config.toml
n_layer = 11
d_model = 384
n_experts = 32
experts_per_token = 2
d_expert = 288
d_shared_expert = 0
activation = "relu"
moe_layers = [2, 3, 4, 5, 6, 7, 8, 9, 10]
router_score = "sigmoid"
normalize_top_k = true
routed_scale = 1.41
balance_loss = 0.0103
balance_bias = false
init_std_router = 0.0073
lr_router = 0.000552
vocab_size = 26318
norm = "rmsnorm"
norm_eps = 1e-06
tie_embeddings = false
optimizer = "muon_variant"
lr = 0.00634
grad_clip = 0.5
batch_tokens = 65536
seq_len = 1024
train_tokens = 444800000
steps = 6788
dataset = "wikipedia_en"
Below are experts of layer 5 (counted from 0) of a mixture-of-experts language model. Rows are named router (the router's row for the expert), up (a neuron's input weights, with its number) and show model dimensions 0-191. Each number is 128 + 24 x the weight over its row's rms, rounded and kept within 0 to 255.
After each expert's rows: "mostly gets" lists some tokens that are sent to it at least half of the time. This comes from a sample of Wikipedia text that the model never trained on.

# expert 16
router [126 154 118 122 114 116 122 150 129 142 154 108  79 126 145 139 111 123 116 128 113 122 113 120 166 114  68 126 141 105  95 101 122  92 114  78 101 169 115  94 107 127  99 160 127 135 133 115 144  75 129 119 111 115  94 135 126 107 119 176  86 138 125 114 138 181 185 174 123  78 137 135 149 106 110 166  72 120  77 145 135 154 146 154  85  92 153 124  98 128 116 123 122  90 178 137 112 120 117 172 122 119 118  61 101 141 131 110 141 109 123 111  91  93 131 109 124  74 156 112 144 142 133 135 143 134 128 109  92 187 168 152 136 127  55 126 120  94 115 132 124 151 102 128 120 123 106 188 129 147 133 121  92 133 144 117 106 173 115 100  86 134  84 122 112 156 118 177 171 119 134 113 112 149 118 143 125 136  95 147 130 173 100 182  72 140 114 118 144 128 161 132]
up2 [125 150 164 126 107  85 115  81 116 128 144 152 123 100 134 181 141 147  93 111 122  90 101 119 133 142 117 164 146 181 141 127 125 165  97 135 140 120 149 155 138 100 155 115 107 115 102 120 133 122 126 113 143 126 122 143 126 116  87 112 150 141 118 115 149 117 151 106 126 107 102 112 126 142 145 143 166 143 124 110 106 141 178 124 157 140 118 149 105 162 107 134 179 158  80 114 108  96 144 102 159 119 130 117 139 115 132 135 157 154 107 158 129 126 129 124 120 132 140 133 141 152 132 105 117 151 142 160 124 124 125 150 153 135 144 144 145 110 104 139 117 117 121  85 107 111  64 140 210 158 163  88 131 119 130  80 130 151 100 166 129 118 110 124 144 142 147  99 147  73 134  99 136 152 169 138 109  88 140  87 107 183 122  95 158 153 109 148 105 146 127 124]
mostly gets: " years", " year", " century", " period", " days", " months"

# expert 27
router [134 151 125 121 125 113 120 152 133 139 147 110 110 135 139 139 113  97 121 143 104 127 118 116 167 107  76 105 135 115 107 103 125  93 112  94 117 171 109  90 120 137 102 186 121 140 142 113 145  90 133 125 113 108  93 125 127 139 136 185  84 137 124 116 130 168 171 180 112  74 130 135 175  90 115 142  85 114  92 142 121 119 123 150  79  97 137 124 108 118 112 125 109  80 176 143 110 117 123 171 128 116 118  98  74 142 106 110 129 118 122 107  89 112 115  89 137  73 149 115 110 137 147 138 146 143 133  99 119 171 169 145 140 126  72 103 115  83  99 128 111 104 104 139 112 122 119 164 118 141 119 125 104 124 146 120 102 149 114  90  89 135 102 121 112 178 115 182 164 123 117 114 118 145 137 138 119 165  88 175 121 176 101 176  69 132 126 124 140 122 169 129]
up3 [111 119 118 134  72 136 127 136 128 133 117 141 143  83 121 119 130 137 127 112 108 109 139 148 132 133 132 109 145 119  88 128 135 142 120 152  95 136 131 175 156  88 155 110 162 134  97 122 145 133 142 134 163 116 122 121 136 131 168 131 127 127 109 119 148 121 115 109  87 124 127 117 106 156 103 126 126 167 159 129 118 101 100 108 143 112 118 164 203 129 156 136 133 167 126 133 106 146 165 101 120 178 121 131 184 123 120 158 158 144  97 127  99 143 160 174 131 128 149 125 113 130 119 136 108 121 138 112 183  90 107  90 126 117 156 128 142 145 178 124 139 168 146 134 117 159 158  92 141 126 116 155 155 127 132 158 167 113 127 137 161 100 155 159 131 140 121 128 128 154 115 110 103  71 128 126 154  47 112 151 111 137 163 112 154 166 139 115  85 130 103  99]
mostly gets: " They", " radio", " It", " These", "′", " it"

# expert 14
router [135 155 112 121 125 115 119 147 139 132 144 116  99 140 142 138 116  98 115 142 109 126 114 119 162 111  77 101 135 114 109 100 125 101 117  86 126 173 113  92 123 134 100 172 122 135 139 114 143  89 133 129 110 109  88 127 129 129 134 193  84 144 118 110 132 169 174 178 111  80 128 136 178  94 117 141  83 118  88 144 118 134 118 149  78  98 141 122 107 122 115 126 110  83 179 140 108 121 117 170 123 119 116  89  76 139 105 110 135 118 121 116  91 111 125  89 134  77 143 114 108 136 140 142 145 148 130 104 124 175 158 144 142 126  88  96 115  87 100 128 115 104 102 128 110 123 116 162 121 144 120 125 102 121 145 118  96 153 118  91  83 139 102 123 116 175 111 182 172 125 113  99 113 140 145 139 127 167  86 183 128 172 109 171  78 132 123 125 138 117 177 126]
up2 [ 93 121 110 122  94 116 138 121 121 127 119 145 172 165  95 112 152 108 132  79 148 109 154 114 133 147 125 136 124 109 151 145 115 132 115 127 119 135 162 133  95  88 123 139 154 117 129 122 122 129 102 101  90 120 138 127 104 153 131 121 114 135 128 106 192 129 163  85 152 101  83 118 145 132 177 121 107 116 139 108 120 141 180 117 161 146 112  93  88 178 170 111 106 144 137  84 177 143 139 121 111  89 123 124 132 117 125 124 116 178 150 149 104 164 163 142 155 139 111 139 145 118 126 101  93 139 141 121 133 117  76 137 125 141  88 133 134 123 101 108 163 173 137 107 126 125 100 147 165 111 169 101 147 112 109 124 124 165 130 142 134 171 155  98 171 145 141 117 128 126 129  93 151 148 153 146 138 107 138 101 118  98 110 156 122 166 127 137 134  95 155  67]
mostly gets: "-g", "-K", " Singh", "sk", "ura", "ik"

# expert 10
router [133 158 118 121 121 114 120 146 139 137 143 112 104 136 141 132 118 101 117 146 106 127 112 119 167 108  73  97 140 118 107 100 125 103 114  85 117 164 112  99 118 138  94 183 120 140 137 112 146  87 136 119 114 110  92 124 126 133 134 192  86 142 116 116 137 163 171 178 111  75 131 137 176  94 117 145  86 115  85 141 125 125 118 150  82  86 136 127 106 121 114 121 114  83 177 142 103 120 118 164 126 117 117  98  75 147 104 111 133 117 123 111  98 110 126  88 133  77 146 110 113 136 143 139 147 145 129 103 120 176 171 146 141 130  71 111 111  88 101 132 110 105 108 142 107 118 118 158 122 141 123 124 102 124 144 117 100 157 118  92  88 137 100 125 113 174 113 179 159 122 117 117 118 146 147 139 121 168  90 181 122 175 105 172  67 134 132 123 139 115 171 126]
up6 [119 119 129 144 139 113 148 142 163 106 140 116 105 153 142 130 118 149 140  82 182 119 132 131 147 145 174 116 158 130 139  91  95 102 128 158 121 132 188  87 145 140  89 121  77  83 118 148 122  72 142 106 114 137 148 139 140  97 108 123 139 120 127 140 152  92 184 146 159 130 121 131 186 135 151  82 108 125 155 116 138 134 166 148 122 127 120 128 109 135 173 169 126 148 126 126 110 136 144 122 129 156  93 126 153 134 135 156 130 170 138  80 135 127 158 121 116 152 138 124 123  89  93 130 148 128 113 102  90 106 118 149  94 122 117 126 151 150 140 135 149  74 159 113  88 122 114 123 102 128 125 131 145 160 138  87 149 100 138 145 172 102 156  95 126 144 114  85 141 148 103 116 138 132 120 117 116 118 133  78  87 147 120 133 132 138 146  83 119 113 124 103]
mostly gets: " ", " Order", " win", " approximately", "See", " least"

# expert 18
router [142 161  86 126 151 122 121 159 145 147 139 115 100 136 161 140 128 114 116 150 117  97 132 122 142 124  90 110 139 107 122 113 129  99 116  94 121 158 125  74 100 119 127 192 113 130 143 108 143  94 124 153 122 115  76 129 116 127 153 156  86 136 136 127 135 156 165 176 100 105 153 143 200 110 125 130 106 118 101 147 110 126 102 167  58  75  93 126 119 117 121 129 108 108 236 147 111 146 126 148 136 116 115 131  92 143 103 110 132 119 123 124  74 100 150 103 154  91 151 111 118 109 121 123 132 118 140 104 117 178 142 130 139 127 103 118 118  89 115 129 158 122 113 163 126 114 118 166 136 127 102 107 102 141 145 139 106 154 105 122  57 125 110 133 126 139 107 155 127 130 133 102 110 135 118 156 140 145 104 195 119 224 157 179 101 135 136 121 139  79 148 134]
up6 [120 130 124 102 136 110 174 164 117 138 137  94  87 107 197 155 134 155 121  86 151 122 118 143 129  79 144 141 108 118 100 123 112 120 117 159 113 136 132 108 155 120 141 112  97 142 148 130 141 159 152 139 118 131 152 162 109 110 135 136 102 104 118 103 145 109 193 137 153 140 155 156 148 158 135 115 119 135 126 179 128  94 150 138  92 169  93 131 150 104 151 175 107 134 117 128 105 147 175  94 152 144  98  86  80 144 159 123 120 146 148 124 103 104 159  88 131 185 124 124 136  95 118 121 152 106 140 108  99 140 176 119 115 135 127 139 116 133 132 119 174 154 126 111  96 126  95 158 101 147 129 122 106 131 108 150 126 101 129 120 114 105 125  95 128 113 112  84 142 122 152 150 137 114 103 153 125 136 113 128 112 172 119 130 132 115 168 127 117 142 137 141]
mostly gets: "-T", " You", "20", "10", " Love", " Girl"

# expert 11
router [130 157 115 123 118 114 120 152 136 137 145 112  99 135 140 140 118 100 115 148 104 125 118 115 160 108  74  98 132 111 107  95 129  96 115  88 118 166 112  95 124 135 101 179 119 138 137 115 148  90 131 125 114 112  87 123 124 133 136 184  81 141 122 115 132 171 165 179 102  78 135 137 176  89 116 137  83 122  82 140 120 127 118 147  81  99 143 125 113 116 117 119 110  79 177 145 109 118 121 170 130 118 115 103  73 146  98 107 130 120 124 110 101 109 125  86 133  73 148 112 110 141 146 139 147 140 130 105 121 176 163 148 143 126  80 103 113  94 101 130 115 106 100 134 112 121 116 154 119 141 122 123  98 124 147 121  99 153 114  92  89 139  99 120 111 176 112 181 177 126 115 110 112 141 151 140 122 172  91 179 121 169 105 174  72 131 130 120 142 120 176 128]
up2 [113 110 178 163 123 127 170 113 126 139  64 150 111  94 117 103 119 130 128 106 161 108 125 121 127 145 162 137 129 180 146 135 139 172 102 122 144 116 143 103 127 136  73 111 108 129 138 117 130 100 112 103 170 126 191 130 102  91  94 115 141 130 155 159 156 154  57  85 111 135  98  95 164 124 198 106 180 110 157 143 124  97 115 118 216  99 143 174 100 126 192 118 137 175 115  94 134 141 118 172 111 131 128 133 155 126 129 142 121 157 128 149  99 141 125 147 153 128 123 159 130 150 109  94  84 131 145 131 160 129  87  60  87 126 115 133 154 136 122 140 128  92 148 161 131 127 145 115 115 142 111  98 123  89 134 111 187 140 119 126 146 125 150 163 153  76 115 112 122 116 149 127 114 121 127 134  96 126 124 127 146 145 128 146 149 155 130 128 119  96 131 121]
mostly gets: " \"", " community", " President", " village", " media", " sl"

# expert 15
router [126 134 111 112 184 112 122 135 113 125 135 127 107 115 148 116 106 118 121 144  93 124 142 102 173 131 105 105 128 139 101 112 115 143 130 130 145 148 109  85 151 149  43 159 111 121 143 129 125 108 123 118 148 132  96 134 135  94 143 106 100 143 129 111 149 163 149 190  95  76 124 138 113 111 152 161 124 127 102 130 148 103 205 128  93 128 136 132  72 121 131 103 109  91 128 135  69 121 126 128 157 122 128 123 109 146 101 118 116 137 121 118 114 152 132  72 134 107 123 147  91 128 112 150 170 118 109 131 107 161 164 141 136 132 139  86 121 135  89 131  47 112 132 171 111 135 123 147 123 142 153 140 115 118 124 136 124 162 121  83 104 135 113 131 135 128 115 156 131 139 138 139 138 136 135 116 129 121 119 150 128 123 108 152 121 131 122 111 122 156 125 157]
up3 [138 114 133 138 120 157 136 145 117 106 130 123 118 153  99 150  79 156 126 140 116 126 136  97  60 102 151  92 114 129  96 122 118 155 151 141  96 148 119 117 114 170  91 102 142 139 134 121 101 158 145  83 137 133 100 111 158  99 160  94 154 154  69 110 178 134  99 136  55 142 117  93 152 152 125 114 134 112 104 140 105 156 165 121 102 112 160 164 116 115 157  80 121 141  97 142 135 141 155  52 143 131 147 104 141  71 128 141 122 187 116 132 121 104 168 132 128 109 153 121 141  79 111  98 130 137 110 116 163  93 114  93 126 117 177 139 120 136 105 126 133 124 152 123 106 174 153  72 153 132 151 160 165 124 129 179 118 124 135 148 144  99 121 137 116 132 136 142 164 150 172  99 134 135 114 116 138 129 113 152 124  98 137 120 163 132 136 111 182 143 127 110]
mostly gets: " because", " including", " while", " include", " like", " despite"

# expert 21
router [128 138 121 128 146 133 113 146 122 135 133 128  87 144 115 136 118  90 124 149 103 180 142 112 139 129 109 118 144 134  97 122 120 141 127 126 110 160 113 119 166 112 152 130 132 100 131 157 128  97 109 160 125 122 104 113 125 141 121 125 100 141 111 134 126 170 206 152 167  78 129 143 107 148  98 123  51 115 126 141 121  94 108 131 107 102 132 121  84 136 132 137 142 115 177 148 121 104 127 163 104 124 137 105  83 131 148 110 130 115 134 124  86 100 124  79 132  70 168 129 132 135 172 120 128 126 124 100 108 162 144 144 130 111 134 107 137  55 127 143 125  55 117  91  96 111 117 147 130 116 137 125  93 138 132 103 142 132 124  73  89 116  94 138 135 150 117 112 192 139 161 137 137 139 178 147 102 138 123 117 123 173 107 118  76 149 121 116 149 164 189 110]
up2 [121 133 155 146 114  98 106 124 121 138 141 152  99 144 113 160 184 109 130 132 155 125 117 104 115 160 153 141 131 124 136 138 164 158  89 133  98 157 109 132 143 141 121 120  98  85 131 135 126  95 108 127 161 122  89 125 161  97 108 130 106 129 164 136 144  95 109 124 141 123 120 135 148 126 185 107 125 107 150 188 110 131 115 119 166 134 160 119 126 161 117 133 136 136 115 131 163 129 162 120  74 140 116 130 142 118 133 109 110 104 121 180  79 136 159 154 173 136 104 113  95 198 121 104 111 134 103 119  94 169  99 139 129 175 139 117 112 127 112 136 199 113 169 128 147 121  97 156 163 124 118 109 170 145 112 159 135 144 150 121 120 119 114 103 172 132 162 127 112 141 103 119 133 129 149 157  90 111 151 124 102 168 110  98 121 173  97 145  92 118 125 126]
mostly gets: " had", " have", " made", " began", " has", " played"